Weights of a small mixture-of-experts language model, trained from scratch on English Wikipedia.
Size: width 192, vocabulary 32768.
Below are experts of layer 7 (counted from 0) of a mixture-of-experts language model. Rows are named router (the router's row for the expert), down (a neuron's output weights, with its number) and show model dimensions 0-191. Each number is 128 + 32 x the weight over its row's rms, rounded and kept within 0 to 255.
After each expert's rows: "comes before" lists some tokens at least twice as common just after its tokens as in all text. This comes from a sample of Wikipedia text that the model never trained on. Tokens count by the router's weight.

# expert 140
router [154 178 173 141  76 153 183 115 149 176 159 138 170 107 187 139  84  94 130  90 108 149  94 108  95 138 156 165 144 126 170 122  98 163 117  86 155 116 106 197  72  69 104 105 103 132 173  98 107  86  82 171  81 167 114 158 107  75 174 174 121 126 122 162 169  98 130  76 154 154 148 140 113 167 113 156  87 162 103 153 130 115  79 119 157  73 111 162 117 159 173  88 159  93 126 113 168 151 112 132 110 164 152  86 154 160 168 161 146 135  66 141 109 112 151 143 140 104  80  84 147 102 178 147 146 130 127 169 108  91  79 172  93 180 111 117 115  95 141 127 110 164 123  87 148  97  91 162  71 168  91  97  96  97 108 174 143 118 111  78  89  89  97 110  83 146 169 167 136 112 103 135 153  83 151  66 132 114 100  91  90 137 139 185 163 178 161 147 135 157 142 120]
down0 [120  86 149  93 126 128 156 130 133 153 132 132 110 189 141 102 160 132 172 136 169 127 159 118  77 144  97 103  82  92 148 139 176 123  94 128 118 130 135 105 181 173 118 218 156 142  86 113 158 175 136 105  72 122 125 148 167 104 146 158 152 165 153  75 131 134 134 116 126  94  90 146  76 125 137  82 126 160 135 192 130  93 100 117  88 126 106 105 139 196 112  81 111 121 129 164  33 136 110 115  14 129 142 136 130 109 108 148 121 149 161 130 138 143 146 202  95 138  98  94 157 119 108 153 180 107 150 166  78 187 135 187 155 140  96 170 115 131  96 117 201 183 176 181  67 159 147 129 158 121 142 164 122  83 183  78 129 158 110 167 141 186 140 118 156 133 186 134 124 164 113 120 125 117 142 122 133 105 105 159 108 112 134 116 108  79  85 106 120 188 137 119]
down1 [164 147 140 101 171 103 130 132  95  93 157  77  98 148  80 197 143 128 176 159 172 155  87 215 158 130 162  88 101 132  87 124 107 141 132 146 115 144 101  80 152 149 116 108 109 131 142 190 114  55 120  99 107 169 152 177 103 119 139 123 106  94 177  78 129  56  95 163  85 153 135 144 127 165  97 120 159  67 110 140 190 124 117 122 121 121  98 110 161 188 118 135 170 110 128 101 124 121 161 143 185 123 153 162 126  70 171  51  77 103 141 172 124 124 105 106 130 122  62 151 184 108 116  60 105 112  90 114 121  89 161 116 100  76 149  84 149 145 151 112  79 163 148  79 115 176  83 122 118  90 158 158 152 157 125 145 109 154 105 133 170 122 106 108 134 154  97  94 133 164 125 139 163 174 152 173 108 178 146 104 124 154  75  81 151 170 155 105 123 137 125  82]
down2 [ 92  57 119 108 139  98  49 139 134 126 157 111 205 140 128  83 148 231  93 122 115 115 146 104 180 153  96  91 178 144 113 140 153 140 108  88  79 180 113  91 128 151 155  79 182 121 162 129 151 117 102 142 124 123 119 103 131 136 146 156 135 195 128 102 133  99  95 139 170 115  76 133  67 139  91 147 147 128 119 111 149 169 131  83 169 190  92 109 135 151 135 160  81  71 104 104 127  92 130 103  89 141 122 152 120 135  84 114 162 189  97 113 164 118 118 135 164 149 154 184 143 118 109  76 142  67 161 147  83 123 102 106 132 137 123 149 112 120 125 137 206  70 115 133 152 147 147 168 143  81 169 120  64 193 114 156  72 113 107 125 152 200 130 173 122 127 127 129  71 165 116 134 127 180 142 176 102 131 151 126 102 192 121 117 152 133  65 120  98 145 130 123]
down3 [169  88 154 108 118 101  88 188 173  89 139  73 126 156  75 101 149 168 197 113 109  77 137 127 120 129 150 112 137 118 149  72  95 123 101 140 131 127 146 108 161 182 171 101 118  75 192 143 184 150 148  69  94 150 100 131 117 156 134 107 199  97 131 102  87 105 159 124 149 121  98 136 170 106 149  83 131 127 101  87 135 122 103 203 140 204  96 142 132  82 105 118  99 105 121 145 151 125 118 117  88 117 167 143 177 142 141 155 116 144 140 156 146 119 170  94 153 159 127 119  88  86 108 147 129  62 156 170 158 121 126 106 148 126 119 114  92 140  96 183 161 129  90 132 135 141 107 150 130 130 194  94 128 134 101  83  75 132 148  82 178 162 174  99 124 199  69 150 126 123 102  77 104 144  94 169 112 132 189 123 109 108  93 144  78  92 161 182  78 116 130  44]
down4 [148 101  75 124 141 101 163 166 146  71 156  71 142 144  34 130  87 139 124  51 160 139 112 128 119 160  95 127  74 130 150 109 138 120 109  66 192 126  82 142 110 139 122 165 157 103 119 202 187 105 108  75 120  71 161 127 111 122 167  75 165  91 127 124  97 122 139  97 130 178 123 151 138 139 128 143 147 165 152 102 143 109  72 151 138 141 137 102  96  99 160  81  67  97 193 186 182 105  93 103 189 118 156 142 119 104 118 176 106  88 191 133 129  90  58 124 107 153 117  85 145 141 127 111  83 103 105 141  76 170 156 106 124 109 201 101 103 129  92 166 127  97 167 127 138 130 123 146 137 120 108 136 137  77 123  80  96 144 135 166  82 112 160 135 138 180 119 158 152  98 130 134 147 119 109 116 114  82 176  87 120 132 105 126 138 131 200 135  67 121  90 109]
comes before: " The", " In", " He", " It", "-", " This"

# expert 139
router [140 159 151 143  94 177 164 127 162 165 161 138 175 109 198 140  86 104 120  87  96 140  71  87  76 131 156 152 114 146 170 117 110 181 124  99 154 115 107 190  88  69 139 119  90 144 153 121 114  84  73 168  97 147 119 177 113  75 168 165 106 106 115 157 170 105 136 113 166 155 138 160  95 163 110 147  80 165 113 162 140 101  94 104 177  67 107 163 115 164 184 106 175  68 135 101 166 159 101 129 119 174 179 104 137 157 172 155 133 133  87 115  99 114 165 139 130 103  88  82 161 101 179 126 137  98 111 176 119 112  77 164  93 191  96 100 118 101 113 115 104 157 152  84 145  91  84 162  81 157 102  93  91  86 130 174 135 115 102 103  77  84  94 119  96 160 158 178 109 107 112 151 147  95 152  68 123 117 107  93  92 139 133 184 163 155 148 150 140 156 127 143]
down1 [105 132 133 128 157 156  70 143  94  83 110  94  41 148 158 135  68 163 141 154 124 117 155 169 154  72 120 144 109 185 114 101 185 105 134  88 126 133 140  81 210 147 160 109 133 114 151 111 157 139 115  97 155 129 114 108  41 182  93 152 142  76 154 195 111 137 111  82  81 152 100 121 134 116  78 124 178 108 183 117 138 130 147 133 136  97  74 104 140 146 113 143 135 188 116 121  92 125 149 161 122 129  94 131 109 110 122 107  91 158 173  67 133 107  61 149  85 122 107 156 151 125  68  87 113 135 144 121 109 111 165 139 106 128 142  82 141 112 154 118  82 120 108 102 101 151 124  90 101  90 190 129 179 120 151  82 154 165 125 131 129 127 100 177 190  99 147 114 178 133 108 104 181 163 172 219 123 170 146  76  81 101 125 156 140 133  88 170  89 132 130  94]
down2 [126  36 125 194 149 106 118 165 126 146 125 147 168 190 148  82 110 127  62 116  64 105 134 155 134 126  60 118 148 149  50 139 154 145 182 105 123 102  85 122 141 137 104 117 151 163  97  93 110  83 118 130 114 105 151 116 161 154 176 125 144 175 129 106 106 187  98  96 156 136 117 111  65 111 155  87 115 100 152  66  67 113 107 124 151 145 115  92 190 125 144 113  85 123 113 125 133  74 177 153 111 100 107 174  66 129 106 124  80 130 117 138 102 157 102  68 184 120 223 152 150 144 164  73 128 122 182 144 164  98  62 146 106 133 152 140 142  65 115 116 196  92 116 138 128 139 196 169 140 103 153 118 120 121 103 141  64 104 121 162 110 137  85 119 145 101 105 125 124 132  97 118 134 158 115 181 161 131 143 109 125 131 148 122 153 188  97 103 166 127 108 134]
down3 [ 62 124 153 173 142 123 120 151 159 128 178  90 148 117  92  89  98 112 155 111 117 102 141  45 114 200 127 124 126 142 151 108 121 119 144 144 112 125 148 115 161 114 177 134 119  69 128 115 110 111 164 123 185 160 150 121 150  82 152  68 150 122 130 133 148 156  75 177 126 134 114  79 112 110 145 121 192 156 102 110  85  91 123 193 167  87 130 134 108 124 107 106 101 119 124  76  96  98 150  86 141 137 114 150  28 109 112 170 150 186 113 119 145 139 129  82 130 114 148 125 119 101 145  97 137 155 180 126 176 152 130 113 142 139  98 160 140  80 117 105 130 187  88 119 127   0 132 148 137 128 112 110 152  91 109 156  57 164 115 136 104  61 133 117  91 125 126 101 137  65 126 146 138 142 113 168 136 131 182 144  85  86  74 124  90 124 160 122 128 106 162  40]
down4 [133 128 114 156 103 111 126 164 140 146 152 144 161 151 151 139 119 156 121 111 110 138 123 136 125 126 118 103  81  84 133 100 151  81 122  95 122  68 121 134 120 164 137 155 162 146 112 112 123  88 131  47 102 147 168  85 115 132 133 129 115 109 122 156  94  94  71 123 117 124  62 150 114  74 191  78 114 143 164 117 139 154  69 150 155 116 120  61 128 154 126 111 104 156 163 126 166 134  70 169 129  84 147 152 104 156 117 164 139 174 177 116 186 141 135 193 131 136 176  86 124 142 120  95  83 187 118 164 111 133 136 146 173 148 197  82 185 106 161 103 121  79 101  71 206  83 158 130 187  97 152 137 154 129 115  92 135  98 121 187 168 143 206 145 131 120 121 130 175 145 151 120 165 151 135 154 106 107 207 149 119 134  92 164  61 147 112 213 116 107  70  98]
down5 [118 156 133 153 236  90 121 141 117 128 170 121 198 125 137 105 110 184  68 160 179 118 148 121 173 136  93 149 149 109 112 164 142  91 164 114 125 120 103 142 155 142 109  96 174 148  94 121 199 112 113 116 154 121 116 160 140 154 141 141 116 131 151 109 122 120 144 121 128 121 154 149 155 171 128 130 141 147 154 130 163  97 128  87 106 154 127 100 146 111 115 123 184 125 170 120 122 118 129 103 113  87 153  91 120 126  70  73 108 135 182 135 122 103  97 170  71 118 155 151  96 147 137  99 112  69  80 108 168 127 147  86  63 136  80 120 152 154 158 198 117  93 192 103  93 176 159 152 177  83 137 140 180 146 107 102 134 195 124 167 134 154 160 145 124 148  53 126  98 146  85  68 196 172  49 126 136 181 147 164 157  81  76 144 172 109 162 134 149 152 166 160]
comes before: " ", "1", "2", "3", "4", " ("

# expert 72
router [141 170 170 143  75 185 175 134 159 181 170 155 173 135 179 136 101 102 128  79  80 150 103  91  85 148 150 161 113 153 164 116 105 160 140  87 142 107  90 184  84  61 116 126 100 119 138 116 106  74  74 163  77 144 125 170  98  94 174 163 122 112 113 145 177  98 140 103 177 147 145 138  80 181 112 157 100 159 115 150 148 129  95 115 151  83  81 163  94 154 172  94 164  91 115 105 179 157  98 134 119 176 166 106 142 138 158 160 142 121  73 132 102 113 150 133 133 102 107  79 163 116 174 120 118 123 104 166 145 104  66 171  97 174 119  92  92  97 130 138 100 187 147  86 135  80  92 159  70 156  95  91  78 104 132 190 135 114  98  91  92  88  92 116  97 156 158 163 120 113 100 147 153  77 145  72 122 130  81 104  98 138 139 188 143 151 156 131 154 152 133 121]
down1 [ 98 107 120 168 104 125 152 144 132 119 122 127 114 109  80 162 118 115 146 126  79 132 173 173 117 151 132 106 125 189 148 142 108 119 138 124 152 115 152  70 178 115 114 128  83 165 112 103 126  36 133 114 136  91 138 114  53 176 155 125 117 114 152 116 149  65  81  87  41 117 132 131 142 102 108 120 183  74 150 132 118 132 136 126 138 116  78 113 130 134 138 168 174 120 146 111  68 156 110 181 134 124 192 130 127  66 138 188  79 101 134 139 114  61  65 126  82 101 105 187 104 113 132  74 129 164 115  99 123 137 168 125  97  83 175 118 110 172 176 178  99 139 135 109 146 177 139  93  55  90 138 135 141 155 112 100 110 134 110 112 170 133 107 137 160 156 141 132 137 123  75 153 182 149 195 197 145 203 122  91 135 123  97 184 102 150  81 110  97 121 161 116]
down2 [134  53 136 193 135  67 131 194 176 119 151 135 121 202 134 100 154 179 101 145  91 122 110 197 135 154 115 195 159  85  84 122 131  71 161 115 155 147 170 121 110  84 154 140  53 108 128 144 128 109 170 152  79 125  93 130 106 201 146 144 121 204 130 109 158 109 105  82 126 150 116  95 102 109  86 169 136 126 140 142 114 186 124 122 130 160  87 163 158 130 162 132  84 107 110  99 109 130 167 108 103 117 115 146  89 103  94 130 156 121 124 104 154 115 115 126 138 114 203 164  84 137 123 126 102 142 113  88 100 120 127 106 115 111 187 143 101 101 136 163 167  78 122 127 110  99 154 195 113  90 154 172 155 157 150 145 107 143 103 114 148 155 137 173 181 137 147 151 140 142 146 148 128 186  82 205 170 156 137  76  86 129 116 126  63  99  61  81 161 110 105 108]
down3 [117  81 190 105 147 154 137 118 151 134 135 116 161 122 144  99  87 158 145 155  84  97 149 196 124 176  90  49  79 113 152  52  52  97 170 183 108 134 131 124 137  95 134  98 126 115 124  74 131 118 140 154 113 124 159 165 155 176 181  86 133 108 139 121 113 107 109 123 161 152 184 108 136 131 178 108 154 118  59  76  51 140 137 146 159 126 171 118 131 135 127 123 126  73 109 147 136 114 127 154 127 126 164  95 161  92 141 203 156 110 105  78 135 106 154  39  96 136 137 142  92 119 201 135 102 154 117 159 178 155 156 172 163  99  75 149 112 134 167 141 161 146 108 166 185 119 146 130 116 111 159  87 163 139 131 113  70 129 114 147 134 121 205 123 152 154  64 126  89 155 145 136 151 163 120 127 158 143 171 193  98 159 173 156 116 144 134 104 142 101 151  90]
down4 [124 105 100 155  87  93  81 168 102 142 184 112  87 164 112 114 148 137 107  76 141 151 106 134 101 145  94 159 159 146 152 129 103  97  52  65 133 103  97 110 139 153 129  82 160  98  75 131 164 142 108 114 101  94 128 139 129 207 186 122 105 114 136 138  98 160 106 141  89 136 141 192 147 163 135 153 119 165  94 124 152 136 147 100 121 165 137 135 128 103 167 131 108  93 155 181 175 128 112  80  77 138 106 206 138 124 138 164 167 125 163 173 143  95  59 117 177 127 159  69 140 117 105  93  82 127 109 113 111 115 187 158 139 129 142 115  70 162 136 161 116  68 116 144 124 185 145 145 155 116  98 109 151  29 151 121 110  95 145 141 120  86 194 100 176 126  55 130 154 171 141 115 174  87 161 123  84 128 170 124 119 117 119 208  95 170 160 115 135 125 112  87]
down5 [150 178 137 126 152  63 127 118 166 105 146  96 135 122 153 124  61 151 105 108 147 115 140 170 155 140  89  99 131 161 122 175 145 129 149 137  52 117 155 113  71 154 145 130 165 119 150 151 187 162 121  96 136 126 132 192 127 124 169  89 106 151 137 137 135 164 188 183 137  92 132  98 142 139 147 109 149 131 193  76 137 117 118 104 196 137  96  85 139  68 124  95 116 165 168 111 167  70 115 145 191 132  74 129 191 113  45 117 121 129 125  95 115 101  55 203  99 138 108 147 105  82 156  85 115 152  99 182 171 117 137 122 146 134 100 124 143 159 117 139 177  77 173 121 107  93 139 189 167  80 131 128  98 122 134 110 103 129 145 155  73 149 144 182 100  92 168 127 123 189 185 125 130 149 110 175 132 107 171 156 145 127 114 129 140 120 144 202 119 136 188 126]
comes before: " ", "2", "1", "9", " –", " ENG"

# expert 22
router [149 172 149 146  83 175 192  96 157 187 175 163 179 115 167 125  94 108 135  95  82 164  98  93 107 122 188 171 141 152 171 116  98 173 128 102 132 114 116 179 103  77 133  94  78 115 150  99  95  88  89 186 108 154 114 154 116  72 161 165 120 109 110 159 142 110 151  79 180 133 140 144 102 177  97 149  98 173  84 162 140 122  89 108 187  99 118 158  96 151 180  99 145 105 125  95 164 155 101 133 119 157 145 108 153 134 161 158 146 112  76 135 101 112 147 142 152 117  91  90 141 125 155 148 138 113 122 157 133 105  84 172  84 172 109  87 128  69 123 136  89 156 141  69 142  79  76 159  91 188 104 114 101 105  91 172 126 102 101 108  81  78  99  97  73 146 185 164 123  95 101 157 166 105 157  74 119 139  66  99 109 138 154 179 157 142 165 169 141 131 130 132]
down0 [141  84  91 140 113 150 165  86 148 122 161  82 116 170 145 151 134 146 134 169 162 114 104 125 142 110 117 104 125 138  92 158 118 131 159 141   9 107 135 135 142 130  98 159 125 138 107 119 190 114 127 144  73 103 217 169 168 103 142 157 214  95 129 127  96 119 138 103 172 130 121 120 105 110 132 100 107 119 138  87 146 140  78  92 140 137 125 114 143 136 154 148  83  76  88 141 128 147 190  98 109 169 185  99 125  92 114 144 129 185 155 109 179 112 150 160  96 157  34 102 144 166 100 105 151 104 115 167 114 123 102 129 108  98 120 166 114 155 156 131 135 155 207  94 145 143 165 126 156  99 141 178 128 129 174 132 129 125 141 177 203 100 132 118 173 134 203 183  71 168 131 114 182 129 116 123 117  88 132 154 156 124 107 130 148  64  75 164 137 185  88  99]
down1 [147 139 113 141 112 181  82 140 170 164 116 128  89 226 157 131  96 142 152 120 110 116 135 141 139  97 161 100 109 220 101 146  87 120  96 103 127 106 126 140 190 195 128  86 157 142 184 105  84  74 150  87 149 171 109  96  84 142 133 170 149  72 145 132 149 106 161  78 142 138 127 131 161 158 132 102 106 108 170 123 114  96 117  85 167 156  89  99 152 193 112 130 189 148 115 119  93 127 142 184 209 134 140 163 120 114 134 142  66  42 136 171 156 142  80 103 115 101 127 126 115 134  89 105 162 155 121 110 136 118 136 136 141 131 201 126 146 164 147 149  63 126  99  81  94 163 113 123  94 148 151 133 110  81  92 116 126 125 116 109 163 120 159 146 169  45 128 135 173 127 167 148 151 153  77 192 116 110 179  50 123 140 103 137 141 134  95 125 131 136 124 116]
down2 [ 92 133 152 190 107 103  99 161 138 127 149 146 158 188 141  96 131 145  60 101  81 105 206 149 160 114 156 134 121  62  83  94 123 100 121 104 104 122 154  74 109 105 160 108 155 159 133 136 174  91 110 149 152 173  97 160 140 112 185 100 129 186 127 145 110 120 160 109 103 179 119 134 102 157 124  95 164  80 132 115 160  95 154 123 180 157 145  89  94 142 128 129  91 118  99 104  95  96 106 122 148 114 100 186 113 145  69 140 144 125 104 131  97 149 132 121 178 118 177 195 130  77 123 145 161 101 169 136 114  98 113 126  96 104 103  93 120 114  87 132 173 122 109 189 135 134 128 182 153 139 106 140  17 177 173  93 129 120 123 114 115 200 181 149 175  94 138 135  72 102 133 126 104 144  73 196 132 106 147  85 122 163 104 108  83 137  76 100 165 140  78 171]
down3 [ 89 111 153 149 139 123 145 157 172 104 149  96 155 133  70 111 161  92 172 113  63  91 120 120 128 133  73 110  76 106 181  88 118  69  92 156  99 136 169  73 128 114 164 122  89 120 125  99 231  90 111 141 143 166 166 164 137  94 158 142 162  96 106 109 141 138  69 214 160 165 138 102  62  89 235  85 101 110 121 112 158 140 115 143 108  85 106 153  29 119 105 143 145  64  80 133  94 138 106 129 121 122 187 154  93 129 128 150 145  99 131 145  97 107 138  87 149 155 137 170 125 109 180 130 121 125 170 135 147 122 107 129 158 115  98 124 182 121  97 124 141 170  96 167 166 115 126 151 124  96 100 135 138  79 190 120 117 118 116 121 139 163 173 128 117  87 125 128 113 177  96 120 143 165  77 124 128 124 125 149 126  99 160 171  50 106 122  94 115 110 144 129]
down4 [159  75 129 139  63 103 117 166 127 106 173 113 106 166 147 145 154 106  94  87 105 119 100 143 112 114 115 122  82 119 121 124 122  77 120 147 183 109 105  92 132 122 147 162 115 113 108 133 174  67  97 114  92 154 140 148 116 152 207 148 130  84 160 118 107 157 108 147 110 131 134  94 137  41 120  81 152 151 155  49 159 148 101 121  66 130 142  68  83 144 138 125  65  96 147 175 118  94 109 164 124 117 187 155  50 122  80 158 140  77 162 105 136 168 107 156 147 104 109 115 170 129 160 142 141 116 145 128 139 121 139 130 188 106 220 100 132 153  96 189  95 146 162  99 117 133  81 155 168 116 133 152 122  72 157 152 129 125 140 143 157 151 213 145 155 106 124 117 166 100 117  73 177 120  47 164 149 118 155 128 123 142 120 181 125 165 100 143 135 183  81 104]
comes before: "==", "The", "In", " The", "===", " In"

# expert 190
router [134 164 168 130  99 169 173 120 158 161 144 142 170 124 193 138  84 104 126  77 109 138  94  87  76 137 154 157 109 125 182 100 121 164 146 110 149 109 105 183  87  48 123 111  93 133 147 118 109  84  69 167  75 136 114 167 106  97 172 153 124 124 125 158 144 111 140 103 162 137 155 135  87 184 101 173  92 163  99 141 142 105  96 111 174  71 104 164 123 160 182 112 149  66 122 107 172 162 107 106 111 152 183  94 140 147 166 158 124 117  77 126  94 105 153 126 126 116  93  77 141 123 192 121 134 136 103 174 129 106  59 162 107 175 111 107 115 100 137 133 117 161 132  92 151  77  82 163  76 158 112  98  95 102 102 169 142 106  90 101  76  89  80 114  90 158 172 169 116  86 101 161 151  88 153  59 149 104 112  97  77 132 133 177 151 167 165 151 153 176 143 140]
down0 [127  98 139 113 102 162 173 103 119 123 138  86  90 158 134 137 128 125 142 230 142  91 120 206 116 112 145 111 119 111  46 140 105  98 154  93  16 128 127 100 164 160 160 172 110  90 159 140 141 168 107 159  80 131 167 125 174  98 151 152 162 124 192 171 101 116 141  96 168 103  93 136 156 100 152  51 116  98 177 159 139 112 110 128 139 131  81 109 140 148 154 117 134 105 146 182 116 120 132 146  87 173 140  82 144 148  99 164 159 137 204 103 196 129 100 180 124 159 101 134 181 125  90 148 150 170 124 127 138  80 154 157 164 115  92 131 144 115 120 137 144 150 150  98 112 180 145 133 139 107 129 109  68 126 166  39 118 195 187 163 131 161 128 129 163 135 162  97 120 132 127 148 173 145 105  89 118 115 123 179 138 110 166 175 129 108 126 125 117 152  76 140]
down1 [167 106 101  98 176 165  99 144 115 106 132  98  50 184 148 147  88 145 157 163 159  57 148  94 151 137 101 118 127 123 148 153 127 133 110 122 125 168 104  49 177 174  77  97 124 155 128  69 126  79  89  47 135 152 143 114  80 166  89 119 149 116 204 196 124 110  92 119 106 130 121 129 105 148 123 108 181  86 122 136 138 169 117 134 145 136 158 143 180 143 156 130 124 179 138 125 126 132  70 162 167 110 151 170 118 114 130 132  76  55 148 102 148 107 111 137 130 161 133 138 107 141  84 127 142  95 117 154 117 169 115 141 116 109 116 103 108 122 204  79 123 104  92 103 129 162 142 156 144  44 176  83 132 167 121 138 125 185 136 139 149 114 178 175 169  94 148 109 126 175 138 138 121 157 126 174 144 131 105  94 119 163  60 114 178  82 167 159 133 101 136  49]
down2 [ 69  92 104 150 114 123 105 137 196  77 159 102 129 178 113 141 167 125  47 130 146  75 157 130 189 131 103  76 180 133 140 111 114 156  85 120 172 136 116 157  94 100 144 117  61 125 106 103 117 141 100 121 141 110  93  96 137 198 175 167 141 165  98 114 124 117  68  94 143 111  78  76  75 100 101  98 128  72 114 114 134 102  86  97 111 155 110 128 144 203 110 133 114  78  89  97 126 185  96 140  89  92  89 137  41 103  88 151 172 125 137 145 151 138 102 117 185 105 143 148  94 128 149 118 160 104 213 171 106 159  77 138 121  65 162 154 159 103 146 109 166 151 109 115 147 146 133 157 165  95 154 130 115 130 140 149  99 144  75 130 182 145 123 104 155  74 104 151  69 108 121 107 166 160  89 153 113  67 111 108 158 124 115 117 129 160 163 101 131 127  90 122]
down3 [116 105 121 151 171  92 129  84 144 137 156  85 155  96  78  97 104 139 165 158 112 104 139 114  81 163 163  66 125 150 199  64  71  86 114 188 126 188 110 121 123 120 213  94 138 103 161 123 184 115 145  97 170 127 129 156 129  88 140  53  64 131 105 162 140  92  91 121 134 154 120 100 127 158 138 134 117 164 158 103  91 117  80 149 109 138 147 133  61 109 109 143 120 124 117  84 107 124 134  80  88 114 169 137 113 148 138 222 142 154 159 151 185 118 100 107 135 164 158 149 113 124 102 141 190 131 144 126 159 132 157 127 132 176 106 178 162 127  79 133 119  86  89 134 123 114 106 106 140 159 146 115 153 138 150 144  85 172 178 153 153 107 166  69  90 187  93 115 166 139 207 107 130 147 151 150 114 159  99 109 108  40 140 111 119 139 185 158 104 143 137  93]
down4 [137 133 128 168 170 177  95 103 105 135  99 128 151  95 119 140  87 148  92 104 152 210  62 165 128 122 106 119 130 167 157 106 137  87 150  96 164 109 115 144 140 199 166 116 111 112  83 137  71 186 111  57 158 111 116 107 166 144 153 103 185 138 156  89 139 124 119 139 147 108 124 188 192 109 143 179  93  78 103 129  85  84 114 161  91 138 141  75 191 185 116  97  75 142 154 152 152 102 100 129 171 101  65 156 115  90 130 154 172 121 185  97 190 109  95 152  93 163 104 109 178 196 136 135 173 136  72 121  84 113 116 127 134  95 136 135 115 118 119 181 141 116 155  98  98 129 187 155 156 141 133 105 113 128 128  98 113 182 146 167  94 165 134 140 106 128 174 102  82 129 112 170 157 175 115 101 108 172 171 125 102 113 110 182  70 128 163 168 134 116 121 109]
comes before: " |", " ", ".", "0", "4", "5"

# expert 169
router [156 177 178 146  81 155 201 124 165 168 143 151 204 111 184 130  82  95  85  68  83 136 114 112  87 123 163 172 131 152 164 103  96 158 127 108 157 112 107 168  74  70 135 103  99 119 161 142 120  87  96 172  82 134 123 146 115  72 165 170 119  84 111 145 157 106 142  73 163 160 117 146  95 185 113 165  90 164 108 166 132 118  82 102 161  62 108 153 125 160 170 110 136 102 135  94 169 167  98 113 115 152 155 110 145 145 171 165 130 116  79 133 106 105 157 131 127 111  87  81 146 123 174 138 142 125 106 150 130  95  79 170 107 170 110  72 102  89 116 137 111 141 150  87 132 114  75 144  95 157  65 112  95  86 122 178 140  89 111  94  93  73 104 105 111 170 186 159 124 107 119 165 161  96 151  80 138 128  94 109  79 118 146 202 144 161 155 130 139 149 119 142]
down0 [129 106 135 103  95 137 111  94 158 102 100  83 147 162 112 145 177 122 162 149 139 106 185 160 115  97 107 138 136 112  67 134 107 134 134 125  76  78  92  91 160 131 161 171 155 113 102  45 162  70 140 169  97  92 143 118 143  98 151 136 169 111 154 103  94  95 136  82 141 135 132  74 146 133 118  85 184 115 186 147 140 140 133 132  90 163 172 102 133 118 152 110 184  98 120 111  82 135 175  88 107 136 102  92 133 129 149 141 123 150 231 136 107 146  28 133  74 170 139 156  96 158 105 140 178 108 180 101 167 186 190 145 139 131 124 141 155 168  80 152 121 127 121 154 138 133  91  96 154 123 131 193 133 111 139  77 130 171 124 169 135 119 115  75 137 148 168  79 125  95 143 103 110 123 146 129 166 102 125 177 113 104 138 119 136  66  61 118 118 177 101 210]
down1 [134 100 141 113 157 188  55 119 134 159  53 105 124 207 155 145 150 176 138 143 100  88 170 148 160 111  97  97  58 134  83 137 105 108  68 121 144 139  81  79 189 139 171 187 134 122 175  94 154  79 110 129 119 145 162  81  95 134  79 115  86 118 144 130  95 119 172  86  60 150  96  97 136 127 133  79 140  66 139 133 131 132 173 113  81 157 131 100 174 166  85 121 129 146 125  96  86 153 155 135 163 125 130 113 115 137 102  97 126 120 186 141 134 166 106 153 128 122  65 152  74 117 109 123 142  42 118 129 111  84 147 134 134 123 160 120 108 151 144 132 130 174  51 147 120 232 141  94  77 104 159 154 120 133 133  72 151 185 148 157 176 101 124 127 171 120 132 133 145 191 141 123 110 130 127 160 102 105 109 127 125 108 106 153 152 168 133 123 147 180 141 107]
down2 [ 95 126 148 176 102 135 123 125 146 130 127 148 179 139 118 103 127 158 142 138 119  79 159 144  80 164 105 103 144 186 154 114 120 201 144 117 110 170 138 106  93 102 176  77 118  82 129 165  94  68 112 134 105 176 111 113 134 119 146 162 173 109 146 137 185 101 129 115 111  95 163 102  95 129 144  87  66  81 132 172 158  79 151 140 121 123  86  98  97 142 141 160  61 149 135  52 106 131  86 143  78  63  79 180 154  78  55 179 143  85  85 118 192 145 135 119 129 150 162 139 144 131  99 113 113 175 197 162  94  72 109  92 141 115 131 109 133 111 104  80 212 109 112 136 117 139 161  84 155  66 164 171 112 125 157 136 132 133 106 115 128 118 160 168 130 103 143 125 131 107 161 130 125 128  96 143  91 146 118 121  88 150 100 173 130 102  87 109 151  92  32 160]
down3 [ 61  86 170 146  76  97 168 129 203  91 154 146 129  88  84  84 129  87 111 109  91  98 126 114  75 149  99 134  92 137 100 138 127 104 140 131 153 166  94 105 114 115 212 142  83 111 156 141 172  49 149 108 158 163  74 134 128 146 164  99 162 126 142 146 115 135  88  84 152 134 150 127 146 139 129 175 119 143 123  31 123 118 122 168 164  92 120 107  81  88 151 149  59  77 161 124 109 134 138 110 137 115  64 152 143 159 136 194 111 101 156 135 171 155 128  66 105 153 188 137 124  85 167 130 117 150 143 115 192 198 139 117 171 142 134 172 117 125 102 138 147 106 114 125 108  63 159 109 147 127 168 157 131 135 135 183  92 186 138 110  92  89 146 141  71 155 122 119 103 132 145 148 145 131 133 108 186 135 144 165  82  98 125 155  52 167 138 148 104 144  96 154]
down4 [128 138  93 170 120 168 140 139 179  63 176 130 162 133 130 153 143 120  82  91 103  75 141 154  67 137 134 152  72 105 100 124 110 156 128  92 112 135  96 146 170 139 157 145 120 133  57 127 153  91 136 125  59 117 150 102  90 157 166 187 112 113  94 175 122 183 152 122 116 169 170 139 129 109 188 102 132 119 155 123 162 103 105 137 147 154 203 122 143  95 171 180  93 174 148 175 119  97 127 141 117 117 124  93 121  82 146 140 158  67 171 116 147 140  65 136 135 133 136  65 159 147 144 108 138 120 133 123 154 126 164 143 184 103 187 107 126 162 138 166 159  77 130 108 114  73 110 103 138 116 152 143  94 129 156 153 134 140 115 206  82 133 185 125 122 126 135 166 177 154 118 162 221 130  85 111 151 107 157 114 152 111 114 229  88  95  95 155  88 160 125  79]
comes before: "==", "The", " the", " he", "===", "In"